Experts of a small language model.
Size: width 128, 30.6M parameters.
Experts: 32 ReGLU neurons an expert, 6 picks a token.
Training: a variant of Adam for the experts, 4871 steps.
Below are experts of layer 6 (counted from 0) of a mixture-of-experts language model. Rows are named router (the router's row for the expert) and show model dimensions 0-127. Each number is 200 + 40 x the weight over its row's rms, rounded and kept within 0 to 999.
After each expert's rows: "gets" lists some tokens that make up at least twice as much of what it gets as of all text. This comes from a sample of Wikipedia text that the model never trained on. Tokens count by the router's weight.

# expert 143
router,228,180,227,250,230,213,132,173,266,228,212,223,156,159,202,220,265,183,213,211,207,219,189,183,207,151,187,212,196,159,177,193,250,230,262,157,144,149,278,219,208,174,199,199,216,192,168,181,252,218,159,178,285,297,157,206,143,254,208,226,157,214,253,211,166,230,209,146,244,200,126,172,227,233,204,280,225,307,240,175,206,241,148,182,196,242,239,178,216,241,157,150,166,265,214,97,170,166,176,155,195,198,268,243,203,202,221,219,238,222,221,187,247,125,169,272,240,163,267,204,131,162,154,209,224,228,176,166
gets: "up ", "| ", "il", "Mon", ", ", "back "

# expert 54
router,235,165,219,223,223,279,188,140,185,282,171,266,128,167,156,259,217,176,190,230,195,206,167,170,185,167,215,229,139,184,175,202,200,263,240,192,183,134,249,286,227,142,189,237,252,168,181,230,244,196,241,167,222,209,134,181,189,185,258,252,155,235,216,247,184,209,122,159,239,200,183,155,213,207,181,248,261,195,209,153,206,265,199,224,164,252,224,124,170,145,157,164,180,236,236,118,167,185,116,162,183,137,251,213,211,246,263,184,256,258,191,249,236,172,137,256,219,175,219,177,169,209,180,208,241,222,261,190
gets: "v", "p", "f", "w", "F", "Sw"

# expert 125
router,271,144,250,220,258,232,164,186,232,236,291,190,190,119,177,186,208,202,186,191,221,197,168,129,167,117,227,229,198,130,182,240,236,255,240,221,194,156,261,197,269,147,227,218,217,167,138,240,246,150,165,157,257,213,132,170,216,200,240,204,160,252,213,258,200,247,190,149,264,231,191,175,261,270,138,177,243,240,189,183,242,238,158,201,184,277,239,190,210,179,194,165,203,266,225,150,156,179,147,154,179,199,266,266,205,243,214,243,278,242,199,207,198,169,154,229,207,202,236,134,170,184,186,201,236,215,203,152
gets: "st", "el", "al", "all", "ay", "an"

# expert 9
router,231,193,253,234,260,210,173,147,205,290,234,283,184,161,139,288,234,174,188,306,221,189,155,169,202,170,262,250,203,167,165,206,222,246,220,121,175,166,231,224,207,189,206,233,240,171,198,198,213,205,189,150,202,274,188,195,170,219,207,235,214,224,215,227,185,219,180,211,255,236,145,148,253,224,197,277,197,224,248,163,243,228,163,243,143,258,248,129,158,178,184,158,161,194,186,171,190,170,188,125,188,164,223,257,239,223,264,197,204,186,229,265,202,167,149,201,229,173,257,203,134,114,103,248,199,209,229,209
gets: "\"", "e ", "I ", "You ", "H", "h"

# expert 92
router,267,170,226,233,238,216,182,165,178,218,239,220,179,146,139,269,209,114,150,227,257,132,147,214,185,181,223,226,143,141,166,212,210,216,244,147,187,121,214,247,242,184,233,225,202,189,166,260,233,217,217,209,207,300,196,136,141,215,266,229,142,201,231,197,160,204,193,191,248,221,140,193,204,281,162,213,265,270,191,178,212,280,137,183,157,225,220,138,195,196,151,193,163,247,205,200,170,148,121,146,162,193,248,216,257,253,226,199,242,255,246,236,248,204,167,246,216,166,193,153,196,195,181,225,221,246,246,219
gets: "J", "X", "R", "B", "V", "Z"

# expert 183
router,247,144,196,261,206,220,195,176,251,263,268,251,194,200,201,212,193,211,171,212,260,157,170,183,185,196,252,234,214,166,169,221,250,236,236,195,165,176,254,209,234,146,254,170,208,178,172,209,241,190,170,180,272,222,148,189,195,232,228,246,168,222,237,227,157,192,113,182,282,232,225,197,204,208,109,254,299,293,199,161,238,234,170,211,212,297,220,239,200,182,162,153,180,229,266,144,172,179,147,192,142,208,265,225,213,287,253,231,235,190,279,236,221,179,189,261,238,165,220,154,169,142,179,211,217,248,219,210
gets: "in", "er", "| ", "ar", "b", "y"

# expert 3
router,259,127,218,221,234,223,166,160,217,248,217,285,119,142,108,253,226,196,200,240,194,180,186,216,130,141,210,245,152,175,180,219,213,212,225,208,159,204,232,195,233,144,203,233,217,214,199,261,195,198,179,199,185,265,164,137,98,206,249,223,109,211,260,225,148,255,178,158,221,235,160,133,207,203,219,238,271,260,241,188,264,245,188,201,203,224,236,189,204,197,173,127,187,273,241,131,210,204,149,153,159,183,216,248,206,215,198,199,240,196,246,213,222,187,175,247,254,147,208,140,200,126,170,209,223,241,224,152
gets: "and ", "& ", "de ", "a ", "or ", "– "

# expert 177
router,248,145,259,212,230,259,166,178,224,228,252,248,176,142,195,233,223,183,202,245,237,120,130,186,179,182,228,222,172,161,176,219,250,246,216,175,85,195,198,214,235,178,222,207,205,165,152,237,231,207,129,173,242,236,160,142,153,209,218,214,133,256,243,220,156,235,171,156,247,236,139,154,237,247,215,194,230,224,265,220,261,294,199,225,196,244,222,175,157,161,205,154,167,234,262,139,168,162,161,183,177,134,224,208,230,230,276,218,266,246,217,218,253,166,184,212,281,179,207,213,159,159,161,216,242,263,188,190
gets: ", ", "-", "/", "\", ", "and ", "), "

# expert 13
router,260,173,276,249,237,218,207,169,230,260,227,245,143,145,165,292,209,223,172,216,212,125,166,175,172,181,198,233,217,146,188,203,244,214,227,135,184,126,235,257,201,157,201,282,237,143,186,211,262,193,132,186,234,224,149,207,169,274,221,238,187,236,208,291,175,233,183,134,178,220,136,183,206,200,162,203,248,244,217,193,238,225,201,172,142,221,242,197,210,118,125,185,150,259,210,159,164,136,192,197,173,204,237,237,259,242,228,225,259,239,233,239,225,168,152,253,244,198,232,162,216,178,166,237,256,204,239,175
gets: "Sy", "H", "th", "C", "Ch", "ch"

# expert 98
router,255,155,238,265,224,278,199,167,241,214,190,260,134,137,139,248,227,184,204,267,239,190,181,189,163,157,211,211,164,138,175,245,251,177,209,118,139,185,248,242,215,160,187,217,247,186,156,196,270,182,164,180,206,261,155,150,165,210,254,251,199,231,267,239,124,218,185,160,242,245,199,121,212,202,220,241,233,211,238,182,224,263,158,259,158,215,203,188,129,148,167,154,131,210,231,173,232,175,152,145,194,198,219,230,258,205,235,209,187,216,261,270,240,153,220,234,225,160,217,165,197,134,190,252,221,239,201,167
gets: "two ", "s ", "ers ", "most ", "three ", "many "

# expert 33
router,209,173,213,236,207,235,180,185,201,214,230,191,160,160,149,206,230,201,119,273,234,153,137,179,178,158,208,270,151,186,191,211,250,250,286,207,151,162,266,269,253,202,264,228,202,161,183,198,206,160,179,155,205,245,192,214,142,183,219,286,149,231,216,213,137,251,181,88,234,244,101,154,206,237,204,231,221,253,210,175,275,225,161,226,174,218,257,167,160,178,175,191,154,222,195,117,183,208,199,124,114,181,300,220,240,222,249,239,202,238,190,173,172,202,189,166,180,170,194,196,196,193,142,204,194,207,202,209
gets: "ic", "fic", "jec", "on", "ac", "iv"

# expert 91
router,243,166,235,221,225,261,197,183,187,230,173,262,158,174,166,237,215,148,130,254,210,164,176,171,186,135,198,257,175,159,194,192,274,195,245,155,186,178,216,210,231,160,203,218,270,194,214,226,227,233,155,212,204,183,162,158,182,283,257,228,167,262,261,226,197,148,140,155,228,272,173,109,241,200,175,217,305,217,237,146,197,226,195,216,182,231,248,137,167,157,162,140,161,258,212,202,175,177,157,177,193,193,279,221,225,274,265,259,248,232,227,227,232,140,163,196,239,192,241,194,171,154,195,229,273,222,248,176
gets: "z", "es", "s", "t", "ra", "ul"

# expert 25
router,208,165,203,190,197,214,136,189,200,226,218,156,177,198,158,241,205,185,193,298,232,135,135,192,159,168,259,242,170,186,167,222,289,205,254,131,121,171,192,232,224,176,249,214,222,174,165,214,257,174,176,149,227,292,244,195,156,205,179,233,180,234,226,209,143,215,193,181,287,247,122,178,231,196,197,211,221,251,235,183,227,233,178,220,127,239,257,181,177,173,171,150,154,187,235,140,200,195,196,176,119,144,267,248,226,239,242,205,280,201,188,170,251,190,180,268,255,122,206,173,163,149,142,189,201,217,240,162
gets: "o", "u", "di", "the", "prof", "Di"

# expert 51
router,216,143,248,208,213,238,183,182,197,263,193,275,228,172,156,238,225,173,152,209,222,183,200,155,145,149,250,273,126,108,152,191,247,247,288,198,173,145,223,219,233,162,196,184,216,150,186,253,237,198,199,129,236,242,196,189,172,255,234,217,157,282,235,260,163,212,188,152,223,241,194,189,215,268,175,185,240,253,237,171,206,219,185,214,180,170,264,134,164,222,188,190,166,229,240,171,165,182,158,178,139,177,238,242,236,200,247,262,257,248,233,186,285,156,182,258,207,191,263,155,143,143,189,183,238,245,217,161
gets: "a", "ra", "Ma", "á", "z", "ia"

# expert 45
router,295,162,267,225,219,266,178,177,257,305,187,278,191,202,169,190,212,158,166,239,265,162,169,178,159,173,198,270,174,156,161,185,223,280,213,195,174,149,178,241,240,188,240,209,279,137,166,227,216,181,194,154,231,228,196,161,187,212,249,234,192,226,205,198,185,247,154,157,220,271,159,162,301,212,209,257,213,212,234,195,247,277,129,239,155,254,180,150,220,178,147,144,159,224,208,168,182,194,167,204,183,137,288,207,247,226,215,192,233,211,214,270,193,164,163,223,205,175,201,217,201,185,158,224,214,206,279,172
gets: "e", "p", "0", "spe", "/", "th"

# expert 109
router,241,123,211,233,258,282,212,177,245,220,226,246,180,168,173,262,246,193,175,245,198,157,185,159,175,155,270,222,133,176,149,242,260,220,243,178,151,167,275,222,221,175,198,204,198,189,193,266,224,200,147,170,223,247,171,172,186,224,242,232,147,202,238,221,126,226,145,174,251,255,166,121,230,202,191,221,214,225,248,152,278,262,129,240,182,231,240,174,167,199,179,165,154,242,254,153,178,165,128,149,168,168,209,198,259,211,278,207,235,177,264,258,207,174,176,247,251,177,246,180,210,147,174,205,225,226,176,149
gets: "s ", "\n\n", "' ", "The ", ", ", ") "

# expert 34
router,204,178,293,191,192,256,204,104,254,230,193,234,148,123,157,221,273,173,164,313,177,134,190,179,206,198,228,227,202,177,150,228,218,234,229,194,124,158,235,217,250,171,201,220,220,181,179,214,237,208,175,178,212,251,178,166,153,270,200,282,139,207,259,227,115,248,162,147,198,239,176,205,207,212,205,243,231,224,259,200,248,212,165,246,168,244,225,159,159,182,172,152,176,244,249,110,205,140,160,167,167,200,236,216,239,206,243,190,234,234,221,278,208,166,207,220,203,161,176,170,199,128,164,194,222,260,242,180
gets: "a ", "the ", "is ", "A ", "was ", "The "

# expert 147
router,240,157,236,252,230,228,189,207,251,280,247,219,169,190,160,291,223,187,188,228,230,173,176,183,178,168,267,245,168,165,173,250,236,192,241,162,173,150,191,277,202,156,220,235,227,139,119,252,205,172,145,132,228,237,143,158,193,224,256,240,171,229,217,218,211,210,185,162,256,232,167,210,269,210,150,230,197,279,228,159,221,224,171,192,173,212,221,194,211,155,188,160,182,313,254,171,169,196,169,203,154,147,241,222,222,281,266,207,222,229,201,249,231,187,136,212,175,213,266,146,209,174,212,276,254,242,226,141
gets: "h", "Sh", "aj", "j", "ah", "Kh"

# expert 136
router,232,206,270,235,204,265,190,188,253,210,185,229,126,157,143,199,227,180,205,318,180,163,183,175,217,165,231,229,179,172,165,209,189,230,213,181,118,143,208,220,210,170,212,271,250,197,189,259,260,134,151,207,208,219,214,152,199,195,217,290,127,230,264,208,166,195,199,191,235,233,181,140,245,232,226,244,195,272,290,158,238,209,172,248,133,206,192,190,139,189,173,166,126,220,234,181,165,130,164,187,168,178,272,229,251,185,202,204,263,258,212,253,238,194,198,252,278,162,205,158,209,183,197,222,254,207,222,161
gets: "most ", "more ", "dis", "un", "first ", "pre"

# expert 131
router,229,137,232,201,209,202,177,194,255,237,251,217,200,166,169,205,153,182,171,239,259,136,175,190,158,144,186,233,157,120,153,245,253,250,226,221,178,163,292,198,241,125,252,234,243,113,198,251,264,170,158,195,273,179,168,182,222,213,199,268,153,277,244,243,195,214,198,133,267,252,184,207,237,256,133,223,233,266,214,211,261,196,142,221,210,281,230,214,177,205,200,182,194,207,219,178,176,148,183,178,169,202,277,238,211,215,191,236,276,273,222,214,218,160,181,231,217,173,219,171,120,174,188,188,216,241,214,179
gets: "al", "st", "ist", "op", "ard", "ell"

# expert 62
router,221,192,228,248,198,238,170,226,217,259,253,217,174,163,149,185,248,124,127,228,277,153,198,149,190,166,221,246,149,111,168,218,254,263,248,223,143,178,216,271,187,161,222,247,206,157,183,235,189,192,192,202,191,196,175,186,216,215,253,232,136,294,231,258,175,237,150,214,264,190,161,144,236,194,192,225,231,262,217,184,170,234,178,286,184,262,262,174,161,130,205,146,184,220,228,184,212,181,145,139,171,174,254,251,220,233,233,236,250,223,211,224,225,158,204,222,252,206,185,201,118,152,168,215,215,228,255,137
gets: "res", "f", "all", "es", "os", "or"

# expert 40
router,274,193,255,280,225,217,126,176,215,252,210,213,162,181,200,221,232,222,167,313,205,119,174,194,126,159,237,244,171,162,157,191,234,203,254,165,122,195,246,204,260,182,190,245,240,131,155,245,262,136,158,186,248,219,144,208,160,176,222,218,162,205,182,228,98,250,147,176,246,233,140,205,212,231,157,240,240,197,207,179,231,229,166,226,172,206,281,211,193,130,143,190,165,234,245,127,185,161,196,221,145,171,251,211,218,235,209,199,210,245,190,239,165,228,179,203,212,160,172,192,162,159,128,226,222,216,233,206
gets: "p", "ic", "See ", "th", "tion", "em"

# expert 155
router,257,189,234,208,204,248,161,190,209,223,277,273,215,179,128,283,239,191,204,229,208,167,159,207,195,187,219,218,177,191,158,192,269,224,222,202,153,166,211,253,185,185,206,266,202,180,161,225,216,209,118,140,251,237,185,134,183,223,250,260,210,211,221,214,193,259,151,185,254,277,124,161,198,270,168,225,243,229,240,124,231,202,190,242,135,242,219,187,155,170,193,171,175,241,258,158,217,144,159,169,187,175,240,219,247,217,301,241,224,215,250,242,242,214,173,203,241,227,262,195,189,137,124,270,217,233,196,141
gets: "\"", ", ", ".", "-", "'", "ar"

# expert 1
router,235,157,275,264,240,227,161,222,231,207,195,240,166,202,214,220,263,202,177,248,228,205,174,210,139,195,180,239,156,166,182,231,224,228,196,144,123,119,239,225,238,179,194,268,190,130,145,266,253,185,195,167,250,239,170,168,165,215,228,202,161,246,231,235,193,232,190,148,238,239,125,200,253,220,182,276,162,297,250,142,211,253,115,259,149,219,261,142,213,176,201,178,175,188,202,191,244,208,166,158,157,111,256,211,209,205,222,212,264,232,219,253,220,157,198,253,244,151,196,164,162,175,138,198,211,212,209,219
gets: "Ch", "ap", "ch", "respon", "ek ", "-"

# expert 112
router,279,126,192,273,213,231,203,191,299,220,230,214,191,176,197,205,221,139,175,210,198,212,150,176,203,166,213,236,186,143,138,245,234,211,253,195,197,171,229,210,287,122,190,207,241,183,214,277,230,155,178,155,251,198,146,139,184,221,286,253,199,200,229,240,226,207,185,161,205,289,145,137,255,225,182,247,234,251,198,141,228,203,174,193,218,231,238,200,195,158,180,144,161,283,240,161,179,155,192,116,138,179,267,203,225,190,238,268,237,248,233,225,239,177,190,206,174,147,200,182,162,165,132,215,181,234,204,170
gets: "el", "k", "al", "us", "ing", "ti"

# expert 63
router,196,136,231,234,235,255,182,189,247,231,208,216,187,168,176,202,181,163,164,251,244,126,172,128,175,182,212,215,163,159,147,250,234,214,246,117,164,195,230,225,273,211,212,198,219,154,179,272,240,134,141,135,245,231,187,154,130,252,222,207,191,269,227,220,162,217,140,167,215,261,180,167,211,192,149,197,248,229,218,185,264,219,159,175,193,242,240,169,191,118,177,200,175,241,290,115,182,172,179,186,174,198,278,277,249,196,225,225,233,222,257,193,228,196,162,208,203,176,210,193,118,168,175,210,199,198,266,120
gets: "si", "ec", "ph", "ti", "ul", "ol"

# expert 108
router,224,130,270,207,219,241,157,184,254,227,192,234,163,175,177,273,243,178,182,302,204,134,177,152,152,131,194,218,163,112,188,225,265,243,231,211,178,198,271,206,247,168,212,219,205,210,189,216,269,168,167,169,211,262,164,196,157,238,197,209,165,214,221,207,168,216,176,173,248,220,154,180,185,186,210,202,227,286,274,161,224,265,123,226,161,203,230,161,164,175,193,139,146,248,220,134,144,176,129,133,177,212,240,212,229,231,234,211,194,255,191,209,194,202,202,204,252,180,203,194,141,164,185,257,261,266,274,145
gets: "M", "\n\n", "F", "m", "| ", "\n"

# expert 126
router,230,111,236,199,215,205,191,191,234,209,263,260,175,154,127,231,163,153,193,221,221,166,149,121,175,117,230,257,134,122,185,235,211,199,246,155,184,176,246,231,243,128,241,216,238,171,184,275,207,207,164,152,270,259,178,144,161,209,268,233,136,243,223,216,209,205,193,194,242,225,145,170,260,217,202,190,194,266,229,178,249,256,140,205,187,219,229,231,230,235,126,192,173,249,223,167,149,213,172,178,192,129,238,253,231,230,220,246,220,242,225,227,227,135,210,253,227,209,194,174,206,174,175,200,250,234,245,124
gets: "en", "| ", "'", "d", "he", "-"

# expert 95
router,252,165,241,205,218,215,173,124,220,218,182,228,195,159,183,248,236,177,158,242,234,156,141,172,205,154,231,200,183,185,180,233,231,251,224,188,108,165,222,240,198,137,282,258,221,176,162,228,221,181,149,181,252,220,202,176,150,256,188,245,147,239,225,242,135,239,141,151,239,227,170,200,243,181,161,228,226,229,237,138,247,276,98,222,151,263,242,155,166,179,189,157,134,233,239,159,207,170,186,160,173,130,216,223,238,210,272,181,196,252,181,270,214,145,180,265,197,143,195,161,163,145,156,221,202,209,235,184
gets: "(", ". ", ", ", "p", "\n\n", ": "

# expert 141
router,250,129,227,211,215,222,172,175,265,252,217,237,170,185,136,209,210,129,174,199,189,191,161,165,183,191,246,258,169,157,134,234,261,233,261,179,181,176,269,212,236,176,234,248,231,180,176,294,227,138,141,141,264,207,157,213,174,245,242,225,161,245,193,211,205,196,222,172,259,240,194,201,212,249,222,193,195,216,189,207,236,183,163,266,185,202,219,177,204,197,152,179,158,237,196,157,154,192,139,163,162,157,260,256,235,255,246,262,246,264,214,235,280,149,145,283,177,181,204,131,175,119,163,200,244,245,245,187
gets: "ew", "al", "el", "w", "ley", "od"

# expert 68
router,264,196,233,205,236,256,194,164,194,205,199,195,179,201,148,223,212,176,146,267,223,153,178,183,154,147,222,267,127,173,174,247,192,182,248,173,184,126,222,222,230,158,189,254,237,152,175,245,233,253,193,166,221,227,140,176,154,249,211,292,137,202,260,229,208,264,191,174,259,236,113,170,226,240,175,262,262,232,229,150,208,195,166,188,178,205,260,135,214,140,206,149,161,249,211,169,132,135,169,179,158,159,269,211,243,180,242,208,203,196,259,200,205,188,164,216,260,196,275,154,186,163,210,188,215,189,205,102
gets: "es", "ac", "a", "ak", "ab", "A"

# expert 12
router,247,168,233,202,227,253,192,222,216,293,213,192,207,190,208,191,189,193,181,237,231,175,178,119,197,150,265,256,227,109,177,224,221,282,241,207,163,158,250,266,213,179,232,201,246,183,178,179,227,168,163,148,228,258,201,174,159,211,261,243,211,249,245,208,189,252,182,132,209,212,178,167,220,195,237,220,230,225,175,146,209,210,100,196,222,240,265,145,117,181,177,159,170,271,213,160,195,180,140,183,197,107,276,262,275,237,246,221,232,260,230,241,192,199,236,217,179,134,210,169,186,156,164,217,211,189,223,128
gets: "{", "ef", "^{", "\\", "_{", "math"

# expert 4
router,263,163,234,240,231,192,194,216,253,252,228,211,172,194,177,230,200,165,150,222,224,121,132,167,166,139,226,265,232,96,147,240,186,222,296,178,176,183,216,238,235,181,223,291,223,137,138,185,215,178,146,182,213,253,181,169,211,248,206,244,166,254,231,236,191,233,149,115,209,210,185,189,270,232,189,199,207,234,214,157,218,229,187,246,181,222,253,190,223,184,120,178,173,238,223,164,163,184,177,179,187,193,286,215,248,290,210,272,271,239,245,247,221,186,195,244,218,187,212,139,190,117,168,209,226,189,230,194
gets: "th", "op", "em", "om", "rop", "an"

# expert 21
router,194,165,237,177,240,175,203,150,226,234,173,290,185,126,139,267,238,163,192,230,239,221,201,178,200,169,203,254,133,158,180,241,209,192,209,163,176,114,214,221,223,191,222,240,202,199,154,250,200,188,187,162,227,225,197,136,124,211,236,247,202,207,212,204,145,251,191,154,288,224,179,154,244,257,202,215,249,248,232,154,254,257,215,232,185,248,273,154,162,155,154,168,188,215,220,144,160,145,185,169,208,155,223,249,247,259,277,233,216,231,239,239,189,161,131,282,248,155,236,143,126,179,178,202,214,225,237,166
gets: "n", "de ", "u", "g", "l", "\\"

# expert 5
router,224,208,236,208,252,212,130,198,224,254,217,238,146,150,145,237,295,196,170,239,194,204,150,174,158,171,225,207,219,148,198,232,223,232,197,122,153,125,271,222,219,198,243,270,242,157,202,219,279,222,187,148,213,272,209,220,178,209,273,201,159,207,198,218,179,265,219,186,268,273,98,181,216,229,190,253,183,264,241,211,204,246,138,242,187,311,248,168,143,163,170,165,145,224,231,173,177,157,183,181,189,174,262,249,222,199,227,210,234,170,234,257,209,193,191,245,224,174,244,217,200,164,142,172,185,230,221,207
gets: "o", "on ", "l", "'", "(", "o "

# expert 94
router,229,147,214,253,217,249,180,154,234,228,200,247,140,179,169,261,173,183,166,288,184,169,189,167,164,199,221,204,165,161,181,253,244,249,221,136,144,155,219,268,217,153,219,206,246,176,142,229,236,188,136,207,245,260,127,120,140,228,198,252,145,228,262,222,144,204,190,141,266,208,204,200,242,267,177,246,251,237,238,150,229,245,161,195,167,274,197,177,168,214,185,197,147,240,211,147,186,131,73,197,166,147,222,208,258,251,209,221,250,197,232,187,191,171,184,226,215,208,211,189,159,199,163,217,208,225,229,159
gets: "the ", "in ", "of ", "into ", "British ", "American "

# expert 85
router,215,175,189,240,221,260,162,130,230,242,218,234,163,140,136,236,284,207,147,259,175,126,139,202,145,167,223,164,177,150,133,251,230,186,267,165,191,107,204,291,250,210,251,206,218,197,141,225,235,206,138,172,204,238,137,163,174,239,218,254,188,178,247,249,156,238,166,154,271,217,178,169,205,245,201,232,220,243,218,145,223,225,176,221,167,247,227,173,174,191,152,163,183,212,214,137,212,134,187,192,164,128,259,195,267,217,232,249,234,214,206,195,232,203,232,240,227,182,175,149,135,191,200,213,200,252,257,174
gets: "American ", "ian ", "British ", "French ", "ish ", "German "

# expert 43
router,225,140,251,204,264,207,138,234,235,256,230,210,194,152,158,250,196,169,183,223,227,156,133,142,174,178,217,264,208,151,147,243,250,203,236,179,176,162,179,209,248,161,264,204,190,158,130,209,244,208,150,145,249,213,193,218,165,250,170,255,221,254,184,245,194,237,163,134,249,197,118,127,197,180,177,255,218,221,255,179,250,240,130,266,162,208,207,185,202,124,179,228,209,191,219,189,185,181,162,147,156,147,277,228,267,188,232,184,240,264,216,207,244,181,139,229,226,188,194,190,192,156,127,229,206,200,296,194
gets: "ch", "u", "pl", "di", "est", "o"

# expert 2
router,240,184,262,219,249,202,213,151,249,233,251,264,168,213,155,245,206,199,185,203,197,120,175,185,188,172,236,244,190,175,146,214,246,221,248,144,173,122,236,236,199,230,207,212,253,172,154,213,207,162,200,191,230,219,210,229,165,220,212,223,200,203,215,223,187,217,155,173,212,187,157,123,246,209,168,273,212,306,216,190,218,249,165,203,178,213,223,177,125,172,163,189,162,238,154,185,160,206,137,141,211,193,320,215,295,174,287,234,205,195,236,260,221,210,163,198,281,197,227,158,161,129,146,240,247,180,266,133
gets: "n", "r", "m", "N", "–", "th"

# expert 64
router,262,131,198,207,181,239,160,155,193,249,187,279,199,179,175,253,250,201,120,196,193,158,170,171,135,143,240,216,128,151,142,233,245,193,242,161,190,136,241,215,230,117,205,217,235,113,215,242,281,226,173,187,243,219,165,164,186,259,226,284,182,230,229,254,210,236,167,173,244,211,185,143,230,231,208,197,227,289,180,161,218,222,201,233,175,234,239,151,177,194,173,171,169,197,176,123,136,136,152,185,159,128,252,179,246,199,251,216,237,243,197,196,243,142,195,251,230,221,208,161,194,201,187,216,233,234,247,166
gets: "au", "Al", "Fran", "Val", "A", "An"

# expert 56
router,208,195,223,280,218,239,168,168,189,218,225,227,179,177,184,221,194,205,127,280,240,127,213,178,170,94,204,242,232,148,187,229,280,231,266,120,190,193,232,201,241,179,226,224,223,199,197,209,197,227,165,152,225,211,191,150,202,252,179,206,153,266,241,274,106,208,145,163,213,200,166,124,226,231,227,208,272,206,201,146,254,213,173,261,180,222,232,139,172,172,142,190,154,296,236,162,190,157,170,186,145,189,298,232,257,222,247,236,209,198,209,288,230,192,224,184,260,164,204,183,178,181,196,230,216,201,207,178
gets: ". ", "ther", "% ", "ati", "es", "om"

# expert 57
router,228,205,228,245,197,232,177,138,195,232,208,236,145,141,158,243,226,165,120,300,227,194,167,207,156,151,211,220,175,153,175,225,255,263,219,210,157,137,247,278,228,185,194,220,212,171,162,222,221,176,202,186,219,299,141,172,156,196,187,291,170,236,225,180,98,238,138,200,248,216,142,182,219,216,184,256,213,238,256,224,212,242,208,229,155,231,222,153,184,192,207,199,171,219,263,114,181,114,150,172,221,204,247,208,241,190,239,214,212,210,201,230,248,169,149,214,224,202,271,151,154,188,154,208,235,232,248,132
gets: "f", "of ", "ig", "l", "p", "fr"

# expert 111
router,218,177,255,257,235,227,158,127,247,219,276,264,190,153,140,241,211,126,130,224,217,173,137,142,133,222,187,218,168,163,185,257,202,246,210,131,180,163,238,201,178,198,182,284,247,189,193,248,244,138,221,206,228,241,140,175,145,171,205,259,183,216,245,225,190,253,203,163,248,161,187,171,261,213,175,205,263,282,292,162,267,233,157,209,154,219,214,162,177,174,207,164,194,204,202,136,185,143,175,185,133,193,276,230,226,209,213,230,216,197,245,243,220,173,166,243,209,168,229,193,195,182,213,189,180,271,259,158
gets: "ex", "pro", "New ", "exp", "add", "M"

# expert 182
router,218,120,278,239,228,235,181,187,230,239,216,219,187,162,143,289,232,202,182,218,207,176,145,172,156,180,230,253,176,112,189,250,220,180,235,156,161,144,241,241,227,165,228,203,229,186,133,213,219,182,122,170,247,241,155,149,164,245,250,248,138,225,198,212,155,221,185,158,254,260,178,159,261,238,210,203,226,218,236,161,248,282,163,241,158,243,242,175,170,203,178,194,170,248,228,169,189,117,167,163,137,162,213,217,215,245,276,205,192,244,239,233,208,165,204,263,202,175,217,181,187,109,169,264,221,252,184,159
gets: ", ", "i ", "u ", "a ", "o ", " "

# expert 59
router,210,176,225,219,250,227,162,127,208,256,226,260,170,177,159,230,223,192,157,258,223,146,197,201,192,197,250,247,159,175,182,244,219,218,234,128,219,180,238,256,250,163,216,259,261,162,158,207,286,177,189,123,261,224,203,179,114,238,174,239,195,206,246,227,124,221,173,185,278,235,222,115,243,269,139,261,214,260,181,184,237,217,152,159,161,219,207,94,177,129,196,157,163,218,225,181,173,184,172,154,188,167,288,205,249,187,246,195,223,249,225,250,208,214,187,233,216,151,178,148,152,194,175,201,214,188,209,204
gets: "le", "be", "on", "bl", "mar", "rig"

# expert 37
router,240,196,235,199,231,211,180,190,241,336,203,234,186,147,192,211,241,188,175,235,222,141,179,177,188,163,241,208,204,142,144,229,251,208,232,146,143,191,209,243,215,201,241,211,247,187,125,184,268,205,133,166,213,251,175,169,177,173,232,189,162,225,204,246,198,232,149,150,245,253,150,139,256,254,116,186,273,216,219,143,252,248,192,235,242,202,226,195,189,195,129,172,178,253,224,158,121,155,205,207,181,218,265,242,238,243,232,234,240,211,209,214,251,217,189,251,176,128,223,165,132,104,208,226,200,237,240,186
gets: "en", "o", "an", "is", "ic", "ens"

# expert 18
router,225,181,231,233,266,187,194,186,270,227,231,234,158,132,189,203,269,165,169,320,240,173,152,188,158,133,216,193,145,176,142,239,242,225,218,142,146,130,192,225,243,172,225,242,232,209,157,261,222,186,202,156,254,290,225,164,140,179,201,239,163,177,243,242,142,237,181,171,272,215,154,202,198,268,214,233,221,225,202,197,257,224,109,217,185,199,226,145,214,186,174,154,156,227,211,164,167,137,179,122,211,183,274,241,217,205,213,238,221,217,193,256,196,193,188,262,242,168,218,150,210,190,185,219,210,245,282,205
gets: "er", "en", "ed", "Enter", "po", "En"